Weights of a small mixture-of-experts language model, trained from scratch on English Wikipedia: vocabulary 16384, 10257 steps.
Below are experts of layer 3 (counted from 0) of a mixture-of-experts language model. Rows are named router (the router's row for the expert), up (a neuron's input weights, with its number), down (a neuron's output weights, with its number) and show model dimensions 224-447. Each number is 50 + 10 x the weight over its row's rms, rounded and kept within 0 to 99.
Before each expert's rows: "comes after" lists some tokens at least twice as common just before its tokens as in all text. This comes from a sample of Wikipedia text that the model never trained on. Tokens count by the router's weight.

# expert 42
comes after: "\n", "to ", "he ", "He ", "|", "had "
router:49 68 40 47 59 39 42 73 33 74 46 50 53 66 54 48 49 42 52 59 43 56 56 49 48 36 54 35 46 47 47 35 36 54 48 61 49 38 58 51 55 46 52 58 56 47 40 57 59 52 48 56 59 49 49 47 41 48 61 52 46 39 52 61 45 62 51 44 54 46 62 34 43 73 46 41 66 56 56 63 48 31 51 44 57 47 47 43 56 47 51 67 54 48 63 68 33 47 57 58 46 48 46 43 46 66 53 46 63 55 52 47 54 56 46 76 44 62 42 62 61 50 51 57 51 57 34 51 38 51 50 53 52 71 39 27 36 64 56 51 67 45 50 42 29 45 31 47 58 59 24 48 20 53 43 43 51 55 63 48 46 50 31 51 48 55 47 69 46 37 26 49 33 61 39 41 44 32 53 31 55 42 41 48 41 62 65 47 41 48 71 57 53 64 58 65 69 48 46 45 67 52 60 69 68 68 51 49 35 46 54 57 37 52 39 62 48 46 55 49 68 48 52 44
up0:46 54 52 56 47 58 38 39 57 53 50 58 57 53 37 55 51 48 52 41 49 29 56 55 45 57 57 54 56 63 72 41 52 40 53 47 49 34 48 53 61 43 35 30 59 43 65 59 47 73 55 46 75 52 55 48 32 50 57 54 51 60 46 49 49 39 38 57 72 61 67 58 46 62 41 40 56 40 51 50 43 29 54 38 53 41 63 57 54 37 39 53 42 49 56 41 45 25 33 63 42 58 41 58 45 49 38 52 61 57 55 42 58 54 57 67 42 66 31 35 31 45 44 47 35 36 39 42 42 45 70 70 63 51 40 39 51 58 56 49 49 58 53 59 39 56 59 72 56 57 58 49 59 31 40 48 52 55 64 53 54 42 42 46 50 65 61 48 62 42 44 41 44 79 70 58 52 49 43 46 44 51 59 60 52 55 60 46 57 44 61 46 61 69 44 46 61 56 50 45 47 45 70 56 59 64 47 55 41 58 39 55 50 49 47 53 71 48 55 34 40 53 62 45
down0:49 57 35 45 37 50 44 38 47 68 43 56 43 49 50 33 61 56 53 52 38 50 41 48 49 39 44 49 66 67 63 50 80 72 58 63 47 58 49 63 32 64 61 55 45 29 35 47 39 71 54 70 62 42 64 55 40 53 48 60 61 52 53 54 62 51 46 36 54 50 61 73 23 50 47 44 46 47 45 54 57 42 45 44 29 44 57 58 43 38 63 54 46 59 50 50 48 52 54 63 59 60 40 53 42 49 55 48 52 57 24 54 47 45 63 46 49 62 57 59 52 42 50 68 43 42 35 40 48 42 56 48 35 41 65 57 73 57 42 40 50 50 41 46 60 43 51 65 56 37 52 53 51 56 52 44 50 54 62 76 48 54 56 57 34 64 54 49 51 57 37 70 50 64 51 46 39 70 52 59 31 44 64 34 55 35 68 60 33 38 43 50 46 56 47 57 59 43 49 59 62 52 55 45 45 44 68 56 37 60 40 48 51 49 37 46 54 64 35 61 63 52 51 38

# expert 38
comes after: "\n", ", ", ". ", "|", "and ", "."
router:61 44 55 62 41 49 47 40 52 54 56 59 58 33 39 52 56 46 53 57 57 48 65 47 49 43 30 57 46 53 47 34 49 43 24 41 66 47 45 64 46 50 48 29 51 42 47 42 50 56 54 56 35 41 53 43 39 54 53 47 31 47 61 48 59 53 52 52 70 43 44 51 54 38 59 57 47 37 20 61 74 36 34 61 67 50 45 49 42 51 47 51 61 44 58 50 30 49 42 57 55 55 59 54 51 60 39 42 60 45 46 55 40 60 48 45 50 39 47 49 48 58 61 57 52 47 59 48 47 51 68 40 35 56 39 54 61 42 47 42 54 35 42 50 48 55 56 41 32 38 64 55 60 47 43 45 35 62 68 51 43 33 51 43 44 53 39 41 60 54 42 47 56 45 31 28 56 56 55 42 61 45 66 45 49 51 52 52 48 47 50 48 57 58 35 49 47 46 72 49 53 46 39 41 59 45 47 46 46 52 57 55 48 43 49 46 45 54 53 52 44 37 48 36
up0:62 46 53 39 45 51 50 57 55 41 51 53 50 47 52 50 51 45 64 49 40 33 53 51 37 49 46 40 49 56 59 49 35 60 39 52 41 61 76 54 46 61 65 49 66 40 52 51 25 55 35 26 50 52 30 58 29 45 34 31 49 37 44 57 38 41 57 52 43 49 34 52 42 52 40 41 62 42 37 46 51 53 57 62 44 70 46 48 58 44 61 54 46 57 31 51 57 49 49 44 52 41 39 58 42 61 50 72 46 47 48 64 69 48 49 49 45 38 54 44 47 56 52 57 39 49 45 48 52 59 33 41 40 66 51 53 61 68 53 55 47 57 46 64 59 48 32 70 34 37 37 56 52 46 42 42 62 53 43 45 46 55 47 79 57 62 64 44 39 54 55 67 50 67 56 44 49 44 55 47 56 60 56 48 50 41 62 42 65 46 45 36 50 62 52 52 43 40 53 28 54 41 42 42 64 33 70 73 54 62 48 67 61 47 56 41 44 35 35 45 60 60 35 51
down0:44 58 65 43 49 60 56 35 42 39 58 49 49 64 62 37 64 47 63 55 44 48 65 55 48 47 35 35 51 49 60 44 49 46 54 53 63 56 42 49 43 29 53 58 42 41 51 68 54 52 58 52 66 37 55 36 58 43 50 51 51 64 59 45 39 54 49 54 63 50 49 52 49 62 68 62 57 43 51 37 55 63 56 56 56 56 72 47 51 54 54 42 50 31 34 63 53 68 42 47 44 38 56 49 31 61 51 43 55 75 36 62 65 35 64 52 68 35 52 47 56 47 46 43 47 50 54 51 61 33 40 62 50 30 55 59 49 51 55 44 45 47 52 50 41 39 72 34 56 60 54 38 54 54 49 36 61 46 59 38 52 64 54 56 43 51 44 37 58 62 45 38 43 44 78 42 52 55 55 33 42 38 43 45 68 41 46 53 71 50 44 44 56 51 52 53 41 52 40 42 37 61 37 52 44 59 62 52 58 41 44 54 37 66 59 55 41 50 69 50 49 46 48 33

# expert 20
comes after: "the ", "| ", "W", "his ", "s ", "- "
router:57 54 33 48 62 59 56 38 61 43 59 67 48 55 28 48 43 55 55 41 60 48 59 62 56 57 52 53 50 53 33 43 52 41 40 56 37 32 51 45 64 41 50 52 75 46 56 41 68 37 53 50 39 42 52 51 68 39 55 52 51 28 71 38 54 48 59 38 48 59 59 46 56 54 51 60 36 55 52 55 62 40 49 42 49 52 66 51 56 58 44 40 65 58 64 25 45 48 50 60 51 46 40 61 53 50 46 43 54 59 45 54 45 56 55 40 33 43 65 62 42 58 34 65 37 55 30 65 46 62 49 57 45 40 50 48 52 69 41 47 49 44 59 69 32 54 39 42 60 57 41 34 47 54 58 33 73 50 69 56 47 55 48 51 38 50 46 33 57 57 39 63 50 54 52 58 37 51 55 72 37 52 45 47 74 58 55 59 43 44 46 54 39 44 59 53 45 46 64 58 48 50 54 32 46 35 59 45 41 64 58 55 56 35 48 55 47 51 49 52 59 53 56 61
up0:39 38 53 56 60 42 47 36 32 30 47 68 28 41 52 26 53 51 71 51 58 41 45 42 40 46 60 45 47 52 33 48 34 67 43 43 53 56 47 50 46 49 45 41 50 35 50 40 57 51 55 36 58 60 39 49 46 44 46 32 48 45 56 57 53 42 54 62 59 65 38 57 72 65 54 48 68 42 57 45 52 40 47 70 69 42 35 62 48 57 51 50 59 42 35 61 46 54 52 26 55 48 57 51 42 56 52 33 60 44 46 50 42 52 49 48 56 68 64 54 45 43 44 65 49 73 59 38 55 57 58 38 35 51 43 54 50 52 44 57 42 59 55 68 46 52 27 36 40 68 51 47 48 49 57 33 55 40 53 72 55 50 45 56 50 46 38 46 80 52 58 43 44 45 38 60 44 64 39 40 48 61 60 52 51 34 39 53 71 41 62 53 46 40 49 50 35 67 55 59 66 53 39 40 42 36 49 35 34 41 44 50 57 47 59 58 45 41 48 65 60 61 45 50
down0:41 56 50 74 38 68 51 46 41 60 56 41 54 57 54 42 49 54 61 56 54 49 65 45 63 63 58 58 54 53 40 28 51 38 48 55 53 26 50 60 56 36 56 42 38 55 37 50 55 44 47 40 47 67 36 53 39 48 41 55 54 44 55 50 59 42 51 65 61 41 57 22 45 47 53 50 54 49 64 43 42 49 42 56 54 43 49 64 44 47 55 43 56 66 54 69 48 61 48 48 70 63 54 59 42 53 44 43 50 45 43 43 48 47 43 57 44 51 38 46 42 54 32 54 54 78 61 61 57 43 58 49 57 60 55 46 37 48 52 51 46 52 37 36 45 30 63 51 65 42 60 70 58 36 52 71 59 40 52 35 48 52 53 71 43 53 61 54 59 36 45 41 64 52 42 50 52 50 39 23 64 34 47 44 33 48 48 40 38 50 49 45 69 51 50 51 54 55 53 50 42 54 37 45 37 51 35 49 46 51 62 64 49 55 53 59 50 69 62 44 48 72 55 67

# expert 48
comes after: "was ", "to ", "he ", "it ", "and ", "He "
router:47 39 56 58 54 49 27 57 47 58 39 56 59 41 65 64 61 44 69 51 53 52 59 46 54 41 46 34 50 23 53 45 54 48 64 55 38 78 49 48 46 61 56 44 58 47 39 52 66 40 37 45 67 27 45 32 64 50 43 44 40 49 57 54 43 60 36 58 60 28 54 54 76 74 57 48 56 57 38 64 60 36 42 43 48 54 52 51 48 49 64 54 49 52 56 58 55 63 53 71 41 49 50 34 47 57 56 48 47 37 53 62 39 52 48 57 39 35 36 56 39 43 51 50 43 51 48 71 53 59 64 54 59 44 41 42 45 63 48 38 44 58 49 40 37 41 37 60 48 40 51 53 31 47 37 62 40 63 62 51 49 51 54 51 46 45 64 51 63 44 39 58 46 40 27 29 42 53 29 39 48 48 64 34 41 60 60 46 54 56 53 53 48 53 48 46 47 55 46 57 46 53 54 65 63 74 62 45 53 56 60 51 43 51 62 48 51 53 36 47 63 58 41 54
up0:50 51 55 51 42 54 47 29 55 53 45 55 62 52 41 33 59 56 52 33 50 56 42 48 40 48 51 43 50 77 42 61 50 31 45 55 49 45 28 50 59 50 50 44 54 36 49 25 39 39 50 46 63 68 67 48 49 19 38 44 59 37 50 43 82 50 45 50 47 44 48 61 55 54 60 50 41 42 48 23 61 50 50 58 56 46 43 47 39 39 59 70 36 32 52 43 60 52 41 41 62 56 55 52 51 47 53 57 58 53 41 65 44 25 49 28 62 27 71 50 50 32 71 59 51 52 61 56 61 57 68 60 55 50 51 38 35 57 56 57 44 60 41 46 36 53 47 43 47 49 41 48 58 57 46 60 58 61 47 41 69 44 41 54 44 40 35 56 44 35 64 46 53 44 62 53 31 48 58 49 46 44 54 50 64 38 47 48 50 53 62 54 50 55 57 39 46 55 60 50 50 56 55 37 49 44 69 51 36 55 51 55 81 47 59 56 51 32 55 45 51 47 50 37
down0:49 43 61 61 71 51 30 50 38 38 47 46 56 37 40 30 58 62 36 56 49 72 33 39 53 45 36 43 55 55 46 47 55 68 42 43 57 44 52 34 67 67 54 52 38 55 41 40 55 60 63 34 42 49 70 62 43 71 45 57 56 48 57 49 48 49 35 34 51 49 60 40 50 57 48 39 38 75 43 45 42 50 36 69 35 48 50 56 61 40 39 56 54 50 43 55 44 44 47 44 57 60 49 47 57 48 55 54 55 43 52 44 73 63 55 63 47 62 39 66 54 43 51 72 52 50 49 56 48 60 48 46 44 45 49 48 60 40 32 56 39 41 66 64 55 47 56 53 47 50 62 33 55 44 35 59 45 47 40 50 59 45 60 50 52 60 43 54 61 67 25 49 44 39 54 57 28 45 57 44 29 55 65 43 34 50 54 59 43 55 38 50 64 42 38 43 59 54 48 41 56 59 59 27 51 58 50 52 41 39 61 57 56 54 53 58 54 51 48 44 39 51 50 53

# expert 32
comes after: "was ", "he ", "He ", ", ", "and ", "were "
router:36 64 57 51 51 58 53 40 46 65 62 55 55 68 43 52 35 34 58 50 49 63 41 44 54 57 62 56 48 58 56 54 51 37 60 55 59 35 50 48 57 53 77 49 56 46 60 55 51 41 28 48 52 45 37 52 51 50 56 38 63 39 53 67 39 46 45 44 61 39 32 35 57 50 56 46 57 58 52 51 58 37 56 52 50 51 43 52 45 57 71 42 55 46 60 51 54 61 50 69 53 68 37 37 48 45 48 46 43 59 49 45 56 47 52 62 33 56 51 80 62 18 55 53 31 62 39 59 48 52 43 53 39 61 49 35 42 58 57 54 56 50 68 56 39 52 32 59 37 51 37 67 46 56 46 43 51 39 52 71 42 64 42 48 57 32 57 60 27 44 52 37 42 54 38 67 50 29 53 52 57 43 53 43 35 70 44 60 40 53 50 60 32 56 70 43 57 52 56 53 48 35 34 65 57 34 49 44 57 61 63 54 57 46 49 70 40 49 41 54 55 54 55 48
up0:46 68 38 44 54 49 48 49 58 60 52 57 53 45 74 48 39 28 60 49 36 58 33 73 44 49 52 52 56 63 49 47 43 34 53 46 54 38 46 38 60 38 57 33 53 39 57 40 47 31 43 36 43 56 46 58 52 38 43 54 56 75 70 52 30 57 50 35 67 41 47 61 49 57 49 69 39 55 50 37 71 46 43 61 40 42 34 54 46 62 44 41 55 35 57 55 42 54 33 34 53 70 28 43 57 62 59 53 41 66 58 49 53 59 46 63 33 47 47 47 54 39 43 57 29 52 51 65 56 34 47 48 52 53 45 60 61 43 42 44 43 61 57 66 47 47 44 45 35 61 50 54 35 38 60 57 46 50 42 58 35 56 44 53 30 48 54 47 47 48 48 46 57 64 59 44 59 45 63 55 48 52 53 49 50 67 38 63 37 47 34 40 52 56 55 47 40 45 44 55 50 38 38 54 50 42 56 45 66 40 46 38 63 44 43 54 45 42 47 57 56 33 57 61
down0:54 36 53 53 46 70 34 28 52 60 36 66 40 68 55 48 51 42 38 47 39 67 47 65 38 49 52 41 65 58 41 75 62 38 49 44 42 39 45 47 53 37 58 30 64 35 60 54 62 47 67 42 73 49 40 51 48 50 49 63 42 54 59 47 53 49 67 47 63 49 62 61 53 47 44 67 42 48 37 41 49 57 49 49 48 60 43 42 49 44 36 19 65 70 51 47 59 58 42 51 40 73 41 39 48 49 38 57 61 49 53 50 63 44 44 49 39 40 44 51 46 62 37 62 50 42 70 50 57 50 65 62 47 66 46 34 57 67 42 35 43 36 33 62 48 42 50 61 51 53 68 50 63 58 51 43 50 40 50 39 46 47 55 38 47 42 40 34 56 52 50 35 56 47 44 54 47 46 43 47 54 39 48 40 31 55 45 57 65 48 33 40 52 59 55 39 43 55 44 39 31 31 71 40 53 40 68 46 52 39 57 43 36 63 49 53 58 37 44 47 48 45 58 44

# expert 70
comes after: ", ", ". ", "that ", "In ", "but ", "when "
router:50 59 51 55 47 47 63 59 77 65 70 50 48 55 29 34 65 47 53 53 57 45 59 42 56 46 35 56 54 67 40 65 49 33 51 49 58 54 37 53 56 53 40 43 52 65 56 53 40 42 40 57 42 56 54 40 54 52 42 54 51 34 42 58 41 52 36 52 59 46 36 53 50 38 46 52 50 32 46 37 60 40 58 59 49 57 24 41 66 38 47 41 45 49 47 46 44 46 22 48 49 69 56 46 50 47 41 34 56 69 37 52 44 56 50 58 52 50 45 49 60 44 56 58 55 46 47 48 46 57 51 43 52 58 58 53 53 57 31 51 41 50 48 45 42 44 44 51 50 25 60 49 50 65 33 51 41 63 52 53 47 45 65 40 68 67 49 57 32 60 55 35 46 53 48 35 52 55 49 48 36 48 36 44 64 67 31 53 42 31 41 54 30 55 51 67 35 39 55 56 50 40 47 62 61 64 43 60 60 39 65 47 36 39 53 58 41 51 45 66 61 27 52 52
up0:61 60 42 51 46 50 47 42 66 47 59 49 50 47 43 35 57 53 48 58 54 47 53 50 43 23 54 53 40 61 47 60 46 43 31 48 36 53 54 71 48 51 42 55 48 74 48 54 50 38 45 44 49 46 80 44 57 49 60 51 54 37 56 52 40 47 53 41 50 40 43 42 40 75 37 18 37 57 49 39 50 46 48 46 51 44 50 47 45 38 56 30 49 48 42 41 52 51 44 57 54 83 67 64 71 46 71 48 47 52 63 53 43 47 35 49 54 59 32 41 32 65 41 52 62 47 44 43 39 60 46 49 45 57 43 61 57 48 57 29 42 50 56 54 57 44 63 66 63 45 62 48 46 37 42 35 61 66 44 41 42 49 62 53 48 53 52 51 64 41 47 37 54 65 47 57 46 48 44 53 54 44 49 40 46 74 45 34 46 54 24 48 55 66 40 50 61 59 47 38 43 44 39 44 41 60 50 42 49 39 43 48 50 48 39 45 59 52 63 50 67 37 26 54
down0:52 35 45 58 60 40 59 39 65 80 40 70 43 45 59 48 51 65 48 63 51 73 52 53 60 53 50 51 54 50 58 39 64 61 54 81 63 43 52 55 58 27 52 43 44 38 45 40 51 39 56 47 49 59 64 70 50 54 57 47 47 53 41 40 54 53 56 64 47 57 56 59 59 48 65 51 40 49 48 66 47 51 40 48 56 56 68 48 44 46 49 64 70 57 69 55 67 46 57 68 47 56 49 62 50 68 35 67 29 32 36 61 59 30 33 63 46 53 61 58 42 46 49 55 56 37 40 41 53 55 46 72 29 41 63 59 56 44 45 52 58 65 61 41 54 52 41 54 45 49 51 57 69 52 68 51 49 36 44 66 30 35 53 51 51 45 40 47 41 66 45 62 47 49 56 52 39 34 48 55 38 55 55 49 43 58 64 48 41 53 74 40 42 38 54 45 29 50 63 39 42 36 56 58 65 52 53 52 44 54 48 46 49 47 49 34 68 55 47 60 63 58 37 50

# expert 77
comes after: "| ", ": ", "a ", "- ", "and ", "was "
router:46 51 51 44 42 55 35 41 47 45 75 41 59 50 40 45 56 50 57 52 52 41 58 48 38 62 51 66 37 57 57 53 49 53 43 67 58 59 48 49 55 45 43 36 55 41 46 48 73 42 52 58 37 57 49 48 80 51 48 48 45 49 50 56 54 51 49 42 48 57 42 65 52 52 63 40 53 58 46 38 54 47 43 46 50 43 63 37 52 55 51 60 60 58 48 50 50 43 32 39 55 54 45 62 54 37 44 59 49 44 48 45 41 43 69 46 44 51 55 45 44 58 53 66 76 65 46 42 59 50 65 47 47 50 45 44 67 57 52 50 38 50 52 61 49 67 58 54 53 64 65 45 62 70 52 51 45 46 62 52 65 28 49 44 46 44 48 46 55 31 54 54 51 62 46 33 44 50 40 56 65 69 55 44 56 29 53 22 47 59 37 37 60 45 58 48 50 44 63 45 42 60 37 43 42 47 51 51 63 42 46 59 48 47 64 61 44 63 38 75 61 51 65 64
up0:52 47 58 35 60 38 36 66 63 48 55 56 48 42 60 27 41 50 41 32 49 29 55 49 41 39 33 45 55 41 33 35 52 44 51 55 55 40 56 53 38 44 56 63 45 48 48 51 40 70 55 41 38 49 44 46 44 48 55 52 38 46 40 52 62 60 51 50 60 55 49 62 55 45 56 44 50 54 50 37 53 45 38 61 68 43 43 58 50 56 55 58 55 37 39 38 30 52 50 39 47 71 39 38 30 59 35 54 59 60 55 49 78 62 58 68 60 58 61 69 43 45 54 54 33 55 44 50 61 48 62 46 52 40 33 41 41 42 50 62 42 29 48 46 51 51 52 57 57 40 50 50 45 54 66 33 55 45 59 52 49 45 31 37 43 52 43 45 54 55 57 52 50 57 45 60 49 46 58 48 46 48 40 58 54 41 53 47 54 53 49 35 36 55 42 51 47 25 66 46 51 51 63 53 45 59 45 52 72 55 54 54 54 44 68 53 66 50 53 52 47 58 58 50
down0:58 50 53 45 59 32 43 36 60 47 41 68 34 50 35 44 45 38 42 55 49 50 42 56 50 51 33 43 54 44 43 58 54 52 46 55 50 41 53 58 37 44 54 47 38 56 47 49 47 46 47 66 46 54 39 54 48 49 46 49 52 43 36 40 50 51 55 29 36 42 70 56 49 55 46 37 66 49 52 51 64 47 38 45 62 53 47 54 48 50 59 58 47 46 57 56 49 50 46 45 45 68 49 52 37 59 43 46 61 49 39 62 67 50 47 71 43 59 41 60 47 64 46 41 40 54 23 68 64 51 34 38 57 33 42 59 46 30 50 53 68 46 53 61 45 40 41 59 60 53 65 44 34 41 63 29 46 59 40 51 67 64 42 58 55 40 43 62 38 25 55 65 38 46 39 49 62 57 56 65 43 51 71 51 35 43 39 42 41 58 45 60 62 40 60 43 41 38 48 49 67 63 62 73 55 47 43 58 42 53 32 67 49 47 57 40 42 46 49 50 41 66 43 40

# expert 55
comes after: ", ", "| ", "and ", "; ", "(", ". "
router:63 36 51 46 38 63 50 53 61 34 58 34 59 35 35 60 55 36 40 55 49 52 45 54 59 63 34 55 48 46 22 35 58 42 37 59 39 52 79 60 36 67 62 52 69 56 28 42 49 42 56 58 45 48 38 41 70 56 61 58 33 44 62 56 61 44 50 50 48 32 40 61 48 52 43 57 34 46 50 46 52 53 42 41 50 51 58 39 45 35 48 43 32 22 53 41 46 51 57 61 46 46 49 53 46 43 61 32 53 63 53 41 33 64 65 59 41 47 44 60 33 39 37 70 55 62 47 65 60 52 49 59 48 49 45 66 46 56 44 58 59 53 50 56 61 54 40 49 56 43 49 54 60 57 45 59 47 48 53 41 46 34 58 43 34 66 38 57 62 37 52 40 44 65 31 37 59 35 45 29 47 48 47 48 41 49 54 51 39 57 41 42 47 56 65 44 43 53 75 48 41 53 25 52 47 57 33 44 60 47 57 58 47 60 36 44 32 55 49 57 59 43 72 50
up0:55 58 61 70 45 50 46 53 54 58 43 47 48 44 60 48 49 60 76 49 36 33 63 33 41 41 58 43 57 29 67 51 57 61 59 45 41 42 53 50 34 45 48 51 63 57 59 49 50 67 55 36 52 56 38 28 32 63 68 68 56 53 49 35 48 41 44 46 60 45 33 52 41 49 54 61 42 65 56 49 46 53 42 63 40 60 60 54 63 47 55 49 48 58 63 36 39 66 53 65 53 41 37 77 47 58 49 58 36 51 64 75 59 49 59 54 63 46 58 70 46 61 60 56 77 67 50 58 67 48 53 39 54 47 44 52 31 54 70 59 48 49 31 68 74 46 51 49 47 40 45 66 57 45 27 50 35 42 70 68 41 59 33 35 48 36 32 59 39 22 52 40 26 48 50 46 57 42 50 53 45 41 64 41 34 50 55 46 45 68 54 47 52 44 59 52 54 41 35 58 62 44 52 39 53 34 42 45 53 52 39 48 66 43 42 44 60 42 52 54 49 44 57 60
down0:68 52 50 56 63 61 53 49 42 65 41 58 49 39 36 47 58 30 51 34 53 54 35 54 51 53 48 46 58 63 46 63 53 44 53 56 51 69 47 39 32 67 66 61 54 28 56 69 45 43 44 53 57 58 40 50 42 60 70 51 31 51 42 55 31 74 58 50 46 58 59 34 47 48 47 62 42 60 64 56 66 45 49 43 37 57 47 53 62 48 34 56 57 39 44 41 51 55 46 57 44 46 69 57 27 44 42 44 55 35 55 62 24 49 66 44 42 50 55 65 48 50 38 43 53 38 58 46 48 57 50 55 64 56 51 57 51 34 38 45 47 51 61 79 56 46 60 48 57 70 25 50 49 44 50 54 54 57 51 71 55 44 71 43 49 47 52 52 47 29 41 60 61 41 45 52 43 45 60 59 46 37 42 54 45 45 62 48 31 52 52 25 51 63 65 46 57 56 52 51 72 48 51 48 39 50 41 47 37 41 40 50 56 57 44 60 49 55 42 58 52 56 58 49

# expert 50
comes after: ". ", "\n\n", "| ", "The ", "the ", "\n"
router:74 73 38 43 42 62 64 56 61 71 59 59 38 49 37 51 63 33 35 56 46 60 43 55 66 48 26 51 51 51 51 57 52 50 60 59 40 56 51 47 66 62 63 63 48 45 35 56 57 37 59 63 59 60 51 76 29 54 50 36 51 33 54 30 36 47 62 47 60 50 50 54 37 49 71 50 42 39 41 56 40 56 54 54 64 48 53 66 57 37 36 45 38 36 50 44 57 50 54 61 40 63 33 38 58 34 62 48 48 50 54 52 48 55 62 78 54 52 46 61 58 38 50 53 46 55 53 56 41 67 46 56 67 59 49 56 34 56 45 39 37 52 56 61 53 46 56 60 55 46 36 48 55 70 59 43 52 56 55 50 45 65 50 52 64 55 66 67 63 55 66 45 48 44 46 48 43 54 51 33 33 65 53 60 58 60 44 59 46 48 42 55 34 45 55 68 65 43 52 55 50 40 60 43 63 49 42 53 46 55 54 59 62 43 71 65 37 59 58 54 43 49 87 50
up0:57 63 57 50 53 50 59 53 63 45 53 59 26 49 56 62 27 51 68 38 59 45 43 33 55 38 45 60 37 47 57 50 57 53 74 29 54 39 56 59 56 51 59 49 57 72 49 60 66 46 52 69 57 58 64 48 32 37 43 42 35 49 22 61 30 48 38 57 59 45 40 40 55 58 56 47 49 52 72 54 50 45 53 58 61 49 39 49 53 44 47 54 48 66 39 45 60 46 68 33 70 44 42 36 43 42 58 51 55 53 74 55 56 67 69 58 39 51 53 64 55 55 57 38 62 47 52 52 52 47 64 59 54 42 33 65 49 24 36 53 31 64 64 46 53 57 40 48 44 46 56 43 47 50 46 61 71 53 41 51 48 59 61 63 45 46 52 50 54 48 61 48 41 57 56 51 55 42 52 61 42 54 57 63 68 59 58 64 58 60 48 66 40 52 55 39 35 62 45 66 50 54 40 48 49 25 36 54 61 42 55 64 65 39 67 47 46 52 37 34 51 62 50 59
down0:50 51 74 39 38 36 64 52 46 50 57 67 22 44 53 44 41 71 42 56 39 61 55 57 42 47 43 41 67 38 60 25 58 61 49 32 57 54 42 53 48 49 39 55 46 42 48 40 38 45 57 59 60 59 65 48 50 34 71 54 30 59 47 42 56 59 38 52 63 30 53 41 51 67 33 59 55 44 42 54 63 41 52 53 41 61 24 47 51 47 56 43 40 55 50 46 47 44 45 52 67 49 61 55 36 56 55 33 56 44 59 52 47 51 68 41 53 43 65 59 54 72 59 45 50 43 62 68 72 46 28 51 38 57 36 54 40 37 29 39 55 60 42 47 54 55 48 63 36 42 75 52 55 46 47 68 48 53 58 50 47 59 41 52 32 47 33 46 50 50 71 54 52 53 67 56 42 59 42 45 30 46 56 31 50 40 47 66 44 35 52 64 65 57 49 30 55 29 50 55 51 61 60 34 50 42 44 56 57 55 39 40 52 46 39 57 48 57 43 42 70 54 49 59

# expert 59
comes after: ", ", "is ", "was ", "(", ". ", "which "
router:63 39 60 61 50 52 37 46 57 50 47 30 55 46 35 57 54 55 50 44 48 59 49 64 55 48 32 48 59 41 44 42 42 41 51 40 63 56 41 60 46 56 65 39 56 30 45 46 44 38 31 54 61 30 39 46 55 50 48 55 40 53 53 49 77 59 46 55 52 36 47 57 52 73 62 71 47 50 41 57 65 42 52 71 61 54 53 62 61 34 59 50 33 47 54 46 35 54 58 65 46 48 45 53 34 46 32 39 59 25 47 57 40 44 33 46 40 57 38 53 52 39 35 49 62 50 64 71 45 66 49 48 68 52 47 44 53 58 48 41 59 47 50 43 53 48 42 66 43 34 56 58 49 56 39 65 53 68 61 67 38 35 61 47 57 45 50 60 63 51 41 54 44 59 38 44 49 52 34 32 58 57 51 46 44 37 67 52 23 50 50 37 40 38 56 48 49 53 36 52 64 48 47 44 44 62 50 57 57 70 35 56 54 51 63 42 31 59 45 68 49 40 52 39
up0:50 32 39 48 59 51 49 56 57 52 34 49 60 51 41 49 46 52 35 56 66 44 59 41 38 34 48 53 48 53 43 73 47 60 67 45 45 60 38 42 44 50 56 59 52 55 42 50 62 40 46 67 28 52 52 46 48 50 40 62 48 38 47 55 60 36 45 55 40 45 35 25 38 47 39 48 56 55 42 43 52 67 54 38 39 74 48 68 49 41 47 54 55 63 39 35 63 50 48 57 49 50 54 46 42 61 58 46 40 57 54 56 49 54 44 50 65 43 43 50 53 68 59 52 50 47 47 55 52 46 52 49 49 37 55 42 39 36 68 42 40 65 53 48 68 40 33 48 33 38 62 46 52 51 61 42 42 37 55 37 42 59 55 43 48 50 48 26 51 49 50 49 34 63 63 49 53 50 46 54 72 43 45 64 63 64 54 40 44 43 48 45 53 59 36 40 61 46 41 42 42 50 43 51 42 48 43 53 45 47 46 50 56 31 36 40 44 51 40 51 39 64 62 72
down0:44 46 63 62 55 64 63 50 34 59 64 57 50 57 44 65 50 58 41 25 60 59 67 15 55 24 38 55 68 42 55 72 54 47 47 53 37 45 53 48 48 52 61 60 63 23 45 44 62 45 37 51 54 44 39 44 50 53 41 48 67 52 44 47 41 45 53 55 55 56 64 46 64 45 49 49 56 55 46 42 47 55 53 46 46 63 49 57 53 33 37 51 50 50 61 49 51 63 41 62 68 56 63 42 40 51 63 56 54 56 32 56 55 42 57 41 61 51 52 50 32 50 40 46 47 60 46 61 40 47 47 57 49 55 45 56 41 51 39 63 51 53 45 29 61 45 38 37 58 75 63 49 53 35 52 71 49 52 48 41 58 39 57 51 49 60 37 31 49 32 41 59 41 47 53 41 62 43 53 64 53 41 52 43 45 61 50 63 39 51 59 47 42 59 58 44 48 58 51 51 54 34 59 44 52 65 54 44 67 43 31 32 58 45 54 41 46 70 64 64 46 44 54 55